Experts of a small language model.
Size: 13 layers, width 192.
Below are experts of layer 6 (counted from 0) of a mixture-of-experts language model. Rows are named router (the router's row for the expert) and show model dimensions 96-191. Each number is 500 + 40 x the weight over its row's rms, rounded and kept within 0 to 999. Numbers have three digits each.
After each expert's rows: "raises" lists some tokens whose logits its average output raises strongly, later layers aside. This comes from a sample of Wikipedia text that the model never trained on.

# expert 20
router:490426530553489568502475492528422544475488494562552488515490495487539488422466491522439404509507547490467533484498549473520466503487451518481475454503587487474506524477477433478543478521480525449606544484544506554488446541485486543458419501536577508561491497536526526544485537490481570469
raises: "-", "|", " way", "=", "He"

# expert 18
router:578471526477495495467591517562530537476482550575579505569453485452509499475565553551499515565504504508521460456516478473502506464534483563493574458511570503434527527492467521475473533485562525519541510477547472537499526516459504489505484452465532508459478467505502506551462529524539546514
raises: ",", ";", ".", " and", " in", " of"

# expert 78
router:466506539486481469515568471478509543528496588511529596542515458461417515532500512454524439500513466429459510498526535487473484562461544504551538449533519535450464529427466420450513467506453435551584517557516503483474485521513522551437545448524624486497433445562529578518539541463527512520
raises: "aling", "one", "eting", "t", "tle", "ti"

# expert 1
router:416469554468476502434556435485547523558468450525505471589473558487463554469523509476540480519505491487424538573549549439487483473478547510553559469611504462516479494536514565485499586441489516560525521487503491508489499433468518494494526488454456504438443457462474506580427525540573510504
raises: ",", "'", "-", ".", " and"

# expert 74
router:475489505523498491464490485533449576504555475486563388557488425514511424497521554454497496569536524514436506495563451451513471504590522521533496474539514522538489534518518530517507550422529467512563519562513565461486465549554513552503524495560525505469530502535513537502472469472482512569
raises: "rit", "rat", "rator", "us", "ra", "ultural"

# expert 45
router:552485510471551460506540501596575484494466519547592438560453513552514459446564514465464502503532535484484475506537537526586468505591478467467469492522618486564506523595475473487513570556510459512483521548500486435576484441497531544466483466501576470522494494517424513529461561490546436521
raises: " Award", " Genre", " Website", " Prize", " Area"

# expert 48
router:474485513541487562454543513509558467508473516512456511521558546530500489445501462455499533506483474477531473519494453482478497455459516486531526420503539483490605495485463504416452455470453495543533471507472472551513465457430521524535496531503549512520524443439513447504450509586430460456
raises: "ing", "s", ",", "ed", "\n", " of"

# expert 7
router:493425497484453501461513463468595515523530530514510465563542499458560491473454506463500440480569525457494598559484450530588443436551507490542550523533556417524514520492541441471526483528410464498536545519485467505484419527452529480501450475489527510565508455549447543503525448470450472508
raises: "28", "34", ",", "48"

# expert 42
router:499482544498508513577467503448502515523507550566508490580497457498530503534560579464547505476497472407504437498546535520567485511544543527485478463535496479473501444502480580546436491438487490530585464470548475475475475465500505523467518569495630460546467493554488518498449531485480478453
raises: ",", " to", ";", " with", " of", "."

# expert 92
router:495481545540462476494508473521519597534508522512475486513528463456515499456521519399501447575528451415564468479532419450527497453544530534455445410513509468505500487503506503478523505522472532510535525453484479543492510522522515484457512502490517481520543447559528473528502520462566527466
raises: "i", "o", "al", "ce", "a", "e"

# expert 47
router:533476575506506499532523525501454556528461446578559446583462511487532481458453538479524463592539523433457575533515538567544462438554519489520534493515566521442439590529499498464452500502433521566548448501456503570522431525525501504519532535512548483482511409565513561526501497478494525538
raises: "usion", "uct", "eni"

# expert 51
router:495495519548521490525600439566493564470507568471510548529619475528522453482536491452501492498558489529482456468519543523530464398471498464480531516527566447515587464484508473446502504508520507451523517499541487505554538456501536486500517473493487481525560478516493576404497562504546505428
raises: "son", " III", "'", " and"

# expert 34
router:497508536440569497545554481423429577491532504540514515525440499459468455454480496433494541541481443473519526499572557492489441497431429564548551512608507455514453489472498483472475526559494492462555470502500570543457468468501472488452535476445440505481495431488481543521461520527442553456
raises: "\n", ".", "\n\n", ",", " and", " ("

# expert 49
router:543501567480478590551555475578541482564484542519461499516553479466551487451469483481431538478523572477492468540485499518389489397509542520528458517558540551458518514513495456518481529515515498542561577522563562504405503502520507538460535487476517525496446465471450475484544493439521512530
raises: "itar", "ipe", "it", "ity", "s", "iser"

# expert 61
router:507504538514504520511525490584498518513527532430525452515468458472461546510562481547511446527500472520462562423520468548515434495529443469486499508516530486525528516524572589436515462468414517595620563496478543494439444523508515520506491435516590493514446461524449465554491571493533477545
raises: "ider", "id", "c", "erv", "tor", "ident"

# expert 59
router:494455557463464443439487488459467588497484525542512466564447464499515500468513495508467473508483555541563503485508556504586481513497561513571450570576515525514584485472510490526502557511538435527552505448505515532539482478495513593489561464525452490547497474578526506556506448486558584550
raises: ",", " list", "."

# expert 89
router:525486515478538548436415505485510530498514500573474468531476447507464489426495509468487515483472534457466481547504460488449523478477464507562533458489515491391479498486438450493522480498534488531552497453484515548480470480479508480463494405484554435489501507577472563474507577516453484498
raises: ":", " in", " for", "=", " to", "s"

# expert 23
router:563447554548483570518570500512489543525572499557486495505517505516518494427518515532481535506509524496486508499514552566437465469473455510450458518493577507543506502483539520508527510540498445524495551541538509501514506520508512499520585447427561477473488480503458548529578440508491514469
raises: ":", " a", " in", " the", " as", " an"

# expert 8
router:499488524479538524531530446459481538492528585493480468531528446441532486527547503528471498530488499493482479516502471565556462420448469472453454519505485498445568502472459537454480518471498455438535482504532578572479515469469516503483529514482630478530562481450392480458517497496485460541
raises: "r", "m", "ck", "nd", "n", "d"

# expert 70
router:517481533474471513546502486531494559612510572531514478540554546495438493478537476528531457543585533511520457567505464519518514512415473524521484561506512475481515565487489487453420527483504545486533545483492582562497462467504540507515462451495555478489488442520511558473481523502463518459
raises: ".", ",", " of", " and", " in", "s"

# expert 33
router:491486499514445517492607462550536578547543476531564447552507497517547510486448556484572457568542549485520482480510573564494450528532569491551426478521565514435483566468497414491486476468407490484545479557425586548474496437473536546539486524546472475466452486541541514554455483483473487471
raises: " to", " at", " in", ",", "ore", "ec"

# expert 93
router:495463532552399497488591475499496498483521468512537466507452488444465517494509503496541499496477502523533496502528554501554491431591587524511464548484508506427509471554456429520531541439521528584627550590512499517487498508491523511481479449532551495505474481534438490492444503518518514580
raises: "ight", "its", "ish", "ick", "it", "ied"

# expert 53
router:491495527512457450485527471556515602518495550537516547549601476500497509483468511427463480476529460493503419477479505539444485501558434542434484494482568476499602537493506473420531514500477458506533543490458462579526498511453497513514453440477483522485528466552510507449433499474489532507
raises: "s", ",", ".", " in", " and", " of"

# expert 43
router:514495513522519550460527400440489535500504499561493465539618521542536516522473502514482437523461549542468498451474517467504485429458482479479539449502506505503550507556535548461497561515422490481538564501487545498501524520460493555513488549494619525522544474485456468504485475530564520475
raises: "i", "aj", "em", "a", "kan", "bo"

# expert 75
router:485433530533493499433488513495525499511531528481479499609465543454498470419537504432467494459547550502490492566506496567557453463465509550508480504486507509449494537460468581436507467494556477540574440514480548433568497534509519495548495525446547475505535505421486553525521568525484460546
raises: " the", " them", "ll", " operate"

# expert 16
router:474521575468468530553548472504559516565511490536495453570522540495569476488479494488500509497481459513503500570559552513548453485492548497510527480528505473543509508469448403379531465513460514480512490473494488550537424451521525513502543506534515528468502451506465561561460517507480447541
raises: " in", " of", " reserve", " for", " include"

# expert 15
router:442423524518468531492479450475503433513416436512509422557540467487455505528466547487485441445441424435439530465523530465444475474513493490441508473544565502490559527478482538462484472457488491544566474460529461541456432490538463553454505429506597517449526485542456484509527488577517476500
raises: "alle", "via", "Note", "s", "so", "ada"

# expert 36
router:495472569484528518500582462528473510543524499592550484596517439455498493494429517499502551570549515427446522516492481486524432432519494532574526495577533515461501473518475502443476506502487515440522562579478514582493425477518518506516476481470516490526502389467504559536551502467496462532
raises: "tor", "bed", "olo"

# expert 86
router:497490561554476465475510466493581470527482522556512483556514488438462481476513504497515484457589572435496537497495545530540493434448402485526563432569527560530523544498432501427495510540578529537454482507537480440484529509514515470502503523480508517584474463504521461468557585551487541422
raises: "-", ",", " in", "'", " and"

# expert 57
router:436481546473520518503510511530485553532489483449461448538512461495543536419575575488480457600466530491476589556485501525418509453539544493534440550525546514480516538427443459511488525500429486507533574532454422499495522458462505503492479535512434560450522474458504550501473521490584490584
raises: ".", "-", " in", ")", " to", ","

# expert 19
router:516450483499490491535554434589478539522513491525577517532513515500468485436469535503457449518504545427465469452517460490528499495536467508482551425526554577545467485505544398422447428478500473522535475466473509497558465530490522494529458456488459524523524419490514573465558531535449486499
raises: ",", ".", ")", " (", " in", " and"

# expert 68
router:446443552488532546528574512506532490533513502528469521489568539423515449473474498450536540532539538426493471519479440556562500502564480519585469498493513533438416565516471562499504473517493440501564525487504483522492522484487546572524463505517551524418461484530515455456461609535484466493
raises: " the", "\n\n", "\n", " a", " by", " ="

# expert 62
router:441480478541505594518456465538510561569463448520522500564516462459558502487552478488522550517580491480490528502503490488544435520526414501579461498498601512384560544522492516445506591565447532559519519505491542566504540447477527462514521492436456494586514501443485439529484547513455501454
raises: "\n", "-", "  "

# expert 87
router:482483554493496497532441480528506587517503467560575471570567484526504545464530514530497522499446457443446472523517452498457517470474460606497449489530563489509534530512472472469531565497559554533508529489456474486515521507459513496500472510543492521557510482485463471509487466528540493502
raises: "ation", "ated", "ing", "ating", "ations", "ate"

# expert 94
router:533469524475458500539479483554463509583581500460530437572551491495517566483477514431505494604541444466520459457553494465455504427566538555532465515558539554471511497535450426420513539533479516591577516549488534543532465444529519477524525460574465491553460485479523580557451487461509552495
raises: "-", " in", ",", "al", "y", "e"

# expert 80
router:473471545524471545478471476483439478540552533500566496589474459535481541451526553413476449505511533434479533443515459555598445512488585481477544502609514510588533530518517536404459544477448497487517422512556532485515536481496492512426532556522564556529466445524436500493524506449493472500
raises: "-", ".", "s"

# expert 91
router:562491537549498500487496494473565471608486466571482464526532430499489540459444573446472490544512500481462483478565487454513494497461500512503533526520658505506485472583417432446509481480577517483504504495496477572547523478504539454501524469532466516509561478494423505541482518468507468557
raises: " of", " in", ",", " and", ".", " to"

# expert 6
router:539476542543476541539418478558420537488509501525568454623471528470484482491505496476493503460583538504469455489588489471594465526530440536453489446580439488491553442486460498455475520446464462435559435536497491520523496538496500540538510511493514450560469483488481563550530504496547583510
raises: "ing", "t", "ars", "si", "sl", "st"

# expert 77
router:515391540506481460548508499499569605585458471490481447623534551500525513448458527457503454526480445431513476524525530464536480490515441540560465502493548513469476461544439528483497497475503492551495501489483525467478474496477490590546487459513436508492498487514464538493548480447454527550
raises: " he", " they", " she", " there"

# expert 71
router:474456521462493493522453492469510485544463524518511491522520497497496569514448463529515442556541519428463520530560485505497443543570476493553542463514578517519579526508500474488499438483543496510544508563497498574485478474462489532480532517462598469530449470541533548558539503498517455546
raises: "\n\n", "\n", " (", " by"

# expert 58
router:501498620503496487509564398559510529560521443537547504572482548463522460422535493489536520499520520460493492571510476558546503485560455575516558475582588563523514487499457426441464501505567458471595510490470513576534490477514507483539560469499441472471491388497511506520561542509526524510
raises: ",", " and", " (", ".", " in", " to"

# expert 40
router:527444562458485513469463480564515542571456514479443522584556505477543554488546462484527548501515553451485538593461571498594447538469433455494484501509528527496528506518527477462486515557521477479521476508572570495502512405462514488469570516556497501438558468556492435491464553531461483611
raises: ",", " following", " in", ".", " they", " he"

# expert 63
router:473467543513423534454487455518451510504521472492528476542534465429506493454472517450495457564506511458510502540528490538491461423480430466471562449510524444468486531545461465413528488519486501461580494470472526481491469485508546508412538529474484537482520493528541532538507495514435436535
raises: "–", " to", " –", ","

# expert 85
router:464478543486505501494540477427466513544507563528617415523500527424488438459575555548482441504543506467503491506463548465513471460542506461504580514530554506442512551469432517515507569592461509444521563470449559463478490508495503469497502510503499466468454467527504491539438546493508412529
raises: "ub", "ua", "ven", "ud", "w", "u"

# expert 66
router:468505530560484490491468483549497568460410507522449480583492465461538497501549563436528530465537486468471495456579536468492460468491539566503496522555576545469490513520486500485518502585464518456521463483521467530469423524508491524547551495465551498479536474514489490543521545482459568523
raises: "s", " (", "as", " and", ",", "a"

# expert 54
router:532476535497495591508508402500491543555539521485490473597551498539531500444476440443476456489533484539532480504527531555578451437537497497537538494552529439496499584523521436436512478548407511549524503455429490555553517480493510508515525501514524518458509440525462557492529476419484453481
raises: "s", " of", "t", "ti", "n", "to"

# expert 84
router:475472514454514491485502496523474535628545493530513507515430469506561510428503482497436545595504489517501525512540570570493463401458529537522522552542533507447444498526499434492488509472520465543565484462455399503496491470461513537500500481523455490538499472530502509425465505550417450445
raises: "en", "e", "t", "on", "le", " and"

# expert 82
router:470497544490524519490489496439538474518481502509505487475528464513551554414560524496448450470549490454515419510442520417491475450558560484471528490496542493460505515493512452512483479456510493563539477540467513585449532417491515464472543533429495501572519475507557503475475548477493494524
raises: "ed", "ing", "s", "-", "er", ","

# expert 79
router:489476515495501499508567493508493482512566538507556466583499558468492532535466464484556457509430562472527498551484520505464487491565492498527423548520511479478499566535482510368436552511456486455569539513494562503487446403551483541522488505458510515532512482556504469532455510509565539527
raises: "int", "r", "gi", "ti", "|", "vo"

# expert 55
router:506460507485494523493462502549488471546597489471535492496520475482556423415477469468534492562443511482450500511474434529479472500546437543456545506477455472419552463581457528530452560502538524561636496551532523493492477466510540568503472471555607504507486488549554501470488487584506456493
raises: " the", " their", " order", " this"

# expert 81
router:433407492558452519541488515431477519511523488460489557542439424467478494494567460460540432540551502501499503525539557468505473547505481561478423480517611486541595558535429431428421563471527550459526567536479504593483535528459527475533494459497539537522490507509484508512487534495497485474
raises: "=", "The", "In", "Following", "On", "There"

# expert 21
router:528477572538471586489523428453459492547499520555559456597551473531539506447514460442520513487566504525527484547518522485495466389543489512489487498614497497506544569512493454403512493491419548508559503444444508568470482481497518523518512514527517507491494415477461478466558477481518456474
raises: "e", "stic", "es", "n"

# expert 2
router:505467517464516583463547499443498497504507451465470502574453490502503482448515500483572459537463466473499492512502496455494485442615523523549472482482598490538491508496515535431556448445515507550516492503510503520564499493536524427530480526518525487486476494531500498484541601528448474448
raises: " the", " a", " them", " him", " other", " his"

# expert 5
router:547496563504524481494447474489509508511469459477593513627591531528464474522488510477451490498481529487479527506500416434542499537541410555464455511569503505489502503527476489456490493536399477451491533536509539502449514447467499465502459530496539554466585454567565508577469479495469494511
raises: "te", "ti", "ted", "ci", "vi", "ble"

# expert 76
router:466395554498474512520537438496452543544462525547530447621500482513480533458487520485484543529529479466514496529532564546476411393551489503547576526514573517515468504512547453415492487451416502481602442495432537546478419546485482543510537461464495487531504442493457524563502515456456494545
raises: "onomy", "ice", "rant", "ices", "ord"

# expert 24
router:448498522491545557523487463507411494522494505583508414545542488471506530546429563564523506471508573508452509493545532519571494440502540524554442434533571458529518512552543409568468495534506541528553496537490448492514489451512528514553472463501483465485524460541547505493479482494546454528
raises: "s", ".", ",", " (", " and", "si"

# expert 4
router:513480524490468482425442469469523539553479469484533492536452495419500529504477603474493499548488463551556524546536509536463483469505468440522511485514539488463539465505384515456424471530482441522570557548482476537533451534476493435488449563454462453514449497539404453454547531497460542536
raises: "-", " of", " in", ";"

# expert 11
router:473456515455480503497469480455511613535529536501550406507485473564483525527508478446514520540500515457497503553611481531513490487468483478547582580483580543532555504478451466506495481568424496486558511511499473586453511466503519466557551496511569489532509474523475540532550540497562479470
raises: ",", " of", ".", " and", " in", " or"

# expert 10
router:490473507489522471462555503564533574514455540475526493547458501466494464484518568491552482460543499519490551463538472568480484494472520516520555541489582513453558463585503496436542493506500565451528527554516536533507503471427521467523453465549465546516482471536461501567488503521535484423
raises: " (", " of", ",", " and", "'", " in"

# expert 26
router:480445544472515472466551474525494540477508588506487523504481482452500490519521543500503476530453514482442515457528499459521434489505451524515499523514469562534458509530460444474501523546578504416518533555471552467480557488425492478502554527540496468579477456532453550551494579512493541568
raises: "–", ".", ";", "\n", "\n\n", " –"

# expert 35
router:515491504567483450458553461492488522517572498458490455503530454423484558511568522497466503479548493478575540495502479558540459442476504521577491474513524466537446477492484522506482494490473489549533532508542549504510528485427526489485465520495559512475491483554473515543476575546629525551
raises: "–", ",", "/", "-", ".", ":"

# expert 9
router:429500513538491506519517443474441563531511514521534468614523438497526483510496562490494564526519445510436520596497534512425377452477508458538535448591516517497539500484501487401529489528409485534575478484476567490531466465551479505514497481471613467470487462523480561534493487497547483470
raises: "omm", "omp", "ura", "umb", "ord", "use"

# expert 27
router:490466559499509489456474478535457504525473497483451447590493490511494485491564544457528518472479416466468508581507536461524446479505533497508557488532525467511501500523507475466537529538494604565548488477470497524471447442470561576479520535411497482535431458516499527509494512454480437582
raises: "a", "ua", "ate", "er", "adi", "ome"

# expert 95
router:503461504513523557507487500499518516563478447476446419473493441460439519468420467532491464559518503501500550488495449552503459479545404550519418499541526497510532569489535463414573493557483465457554483554477502468507444508499504528545505429501518515502554466552470521527538573514494540442
raises: "ly", ",", " and"

# expert 28
router:518393535476449497490490489532523576584574488512475423540491506514494441522537481454482515494431456510480508519438440517466475512545556442471556427482585588527623476471482496505543485496547496469512560487446508499470561481477504518531490559540533421572491519535402552476458561449572520475
raises: " a", " the", " part", " an", " one"

# expert 65
router:530442514575533415514576467517523544484583503485489456524496483490429516522532521528536420467459467425519485514496475554517446404527515494559510455511495524452472447515472511436467544505416521447558496486484485464486536451480540528495511486503499522538517484492463478487531554480541514539
raises: "0", "th", "1", "5", "9", "2"

# expert 41
router:517477490506557540554510454474489640537476497441503497483498560455419524477573544506523470514502532477518469493575537515489480513509498457494495514533534527540459572476518430428512483457535477567547519552497492492569432522452513549527539493448490502491551451541532540486506607533542501534
raises: " (", " in", " of", " on"

# expert 67
router:486478536498416472550475491494469548500473564597528488558482470498491496476528456511555538477499557507470475555515519559552468458537511543538595517526561494481543536565468444499501466437418551551517502465519499577505489395536523540483553383568493502483445456509545523500465521572492442462
raises: " in", " of", ",", ":", " on", "."

# expert 32
router:495493552563476517547560490555517571575447418468520536553470475444503518476570526505454519488564527477518524502505532511499497450443441517511554426565548491458513433509430507458472419515515486476565472478527432550519502434421501559489533506476487498492474447567507593451476549480522571459
raises: ",", " (", " and", " or", "-", "."

# expert 46
router:557478540523493496493578483524463514547493438494572457549519541566538475463516548492516554543518436528464502431457452495457491507580466557525570495538552519514553483446425492450531476484536511464585543549505494565467479456490510468427502500519515514528539457513487489536549587516454506539
raises: ",", " (", " and", ";", " at", "."

# expert 69
router:500495550464468515491525478506465550503478484557532444628512460487554490446512520496495495504550499475489521540502510527478415430607514496511533544566557503512497541454466447436489467507383502505564484518443547571497440510492529554514537505471529496498524454498534531563509468453506489512
raises: "uan", "rd", "ré", "ong", "rist", "urch"

# expert 90
router:463455532501487460497553497484531495524509496554451485546521457525502550506493522485491402560569490466508483438481463544531488503561485526554496521500617496476568552495433488415464545511521527526509568441516510459536558492454512464455470471494539458551525506560484527545489485518456486523
raises: "\n\n", " However", " It", " He", " In", " This"

# expert 14
router:499517505497518529523530472460494526509560541514533461507482449443501481511504557450538458493520486525511492500467552540532430426518512491515553546490513545479533509546517480506490559466418500524516557583512514543466470492468503477444524560542438492490426462458512523501520506507496508523
raises: ".", ";", "ata", "as", "ine", "ome"

# expert 13
router:502498548539502446572503457486455497517490437467514496585471449553496463495479540509538601576543502414527473496556508459512447501505557458482578548561597503490542506508479527478529496546467485438592504575484555553509510529569513512502505481536480488520517456484515537596516484463538494529
raises: "-", " to", ",", " (", " of", " and"

# expert 52
router:514483551494520468563499448505440459505559498467607507579527513463548485468558492529441485510541458432468483578507469521537507519573429542506489521582525560518524551456455487454429486545557451402523482443556489601548516486466518550469456517520465472458482403553518529481525531505510487461
raises: "-", ",", " and", " in", " on", "."

# expert 29
router:506437557514460543511488476523544494498501489517501507535446538491534538400511545509519541504565459524494511537565487555481505474523543505491529477543576505513621479504467503464470448565436502504509461464507575498496454512531488465517489498546543499553538467470550488620505517466508463597
raises: "ly", " in", " from", ",", "wide", " of"

# expert 64
router:481469529567476456536536475523496560544478496537591542594487500501470506506555507520516455533476501505491512521501462514475457461480510505491513476526515526490510471468471553525510533508428464561509490472448521463551432527431494530508488483534551472507442480447443538587470536471557462489
raises: "avi", "P", "G"

# expert 38
router:446448516500479505494547454558489523568488457529572469523548468512537545458508532470504493499517455474451574569485495562504431437519503493495546502510624518536477536503494475480535512538463511537526503527477560542476522594529523525503504510543502482556567447497480486438524492476477438433
raises: "ima", "ain", "aine", "enti", "ry", "imate"

# expert 17
router:482463544482510485460551462469531492484552555603484451559547518515475510506513496485492518497497465470512473484528488512510451432450470477449479576540562480452474551476550438486449481564425478549644502552508552531467397529512521558543479477524554466562498471516454547525489518512508488489
raises: "o", "ine", "ili", "os", "i", "ici"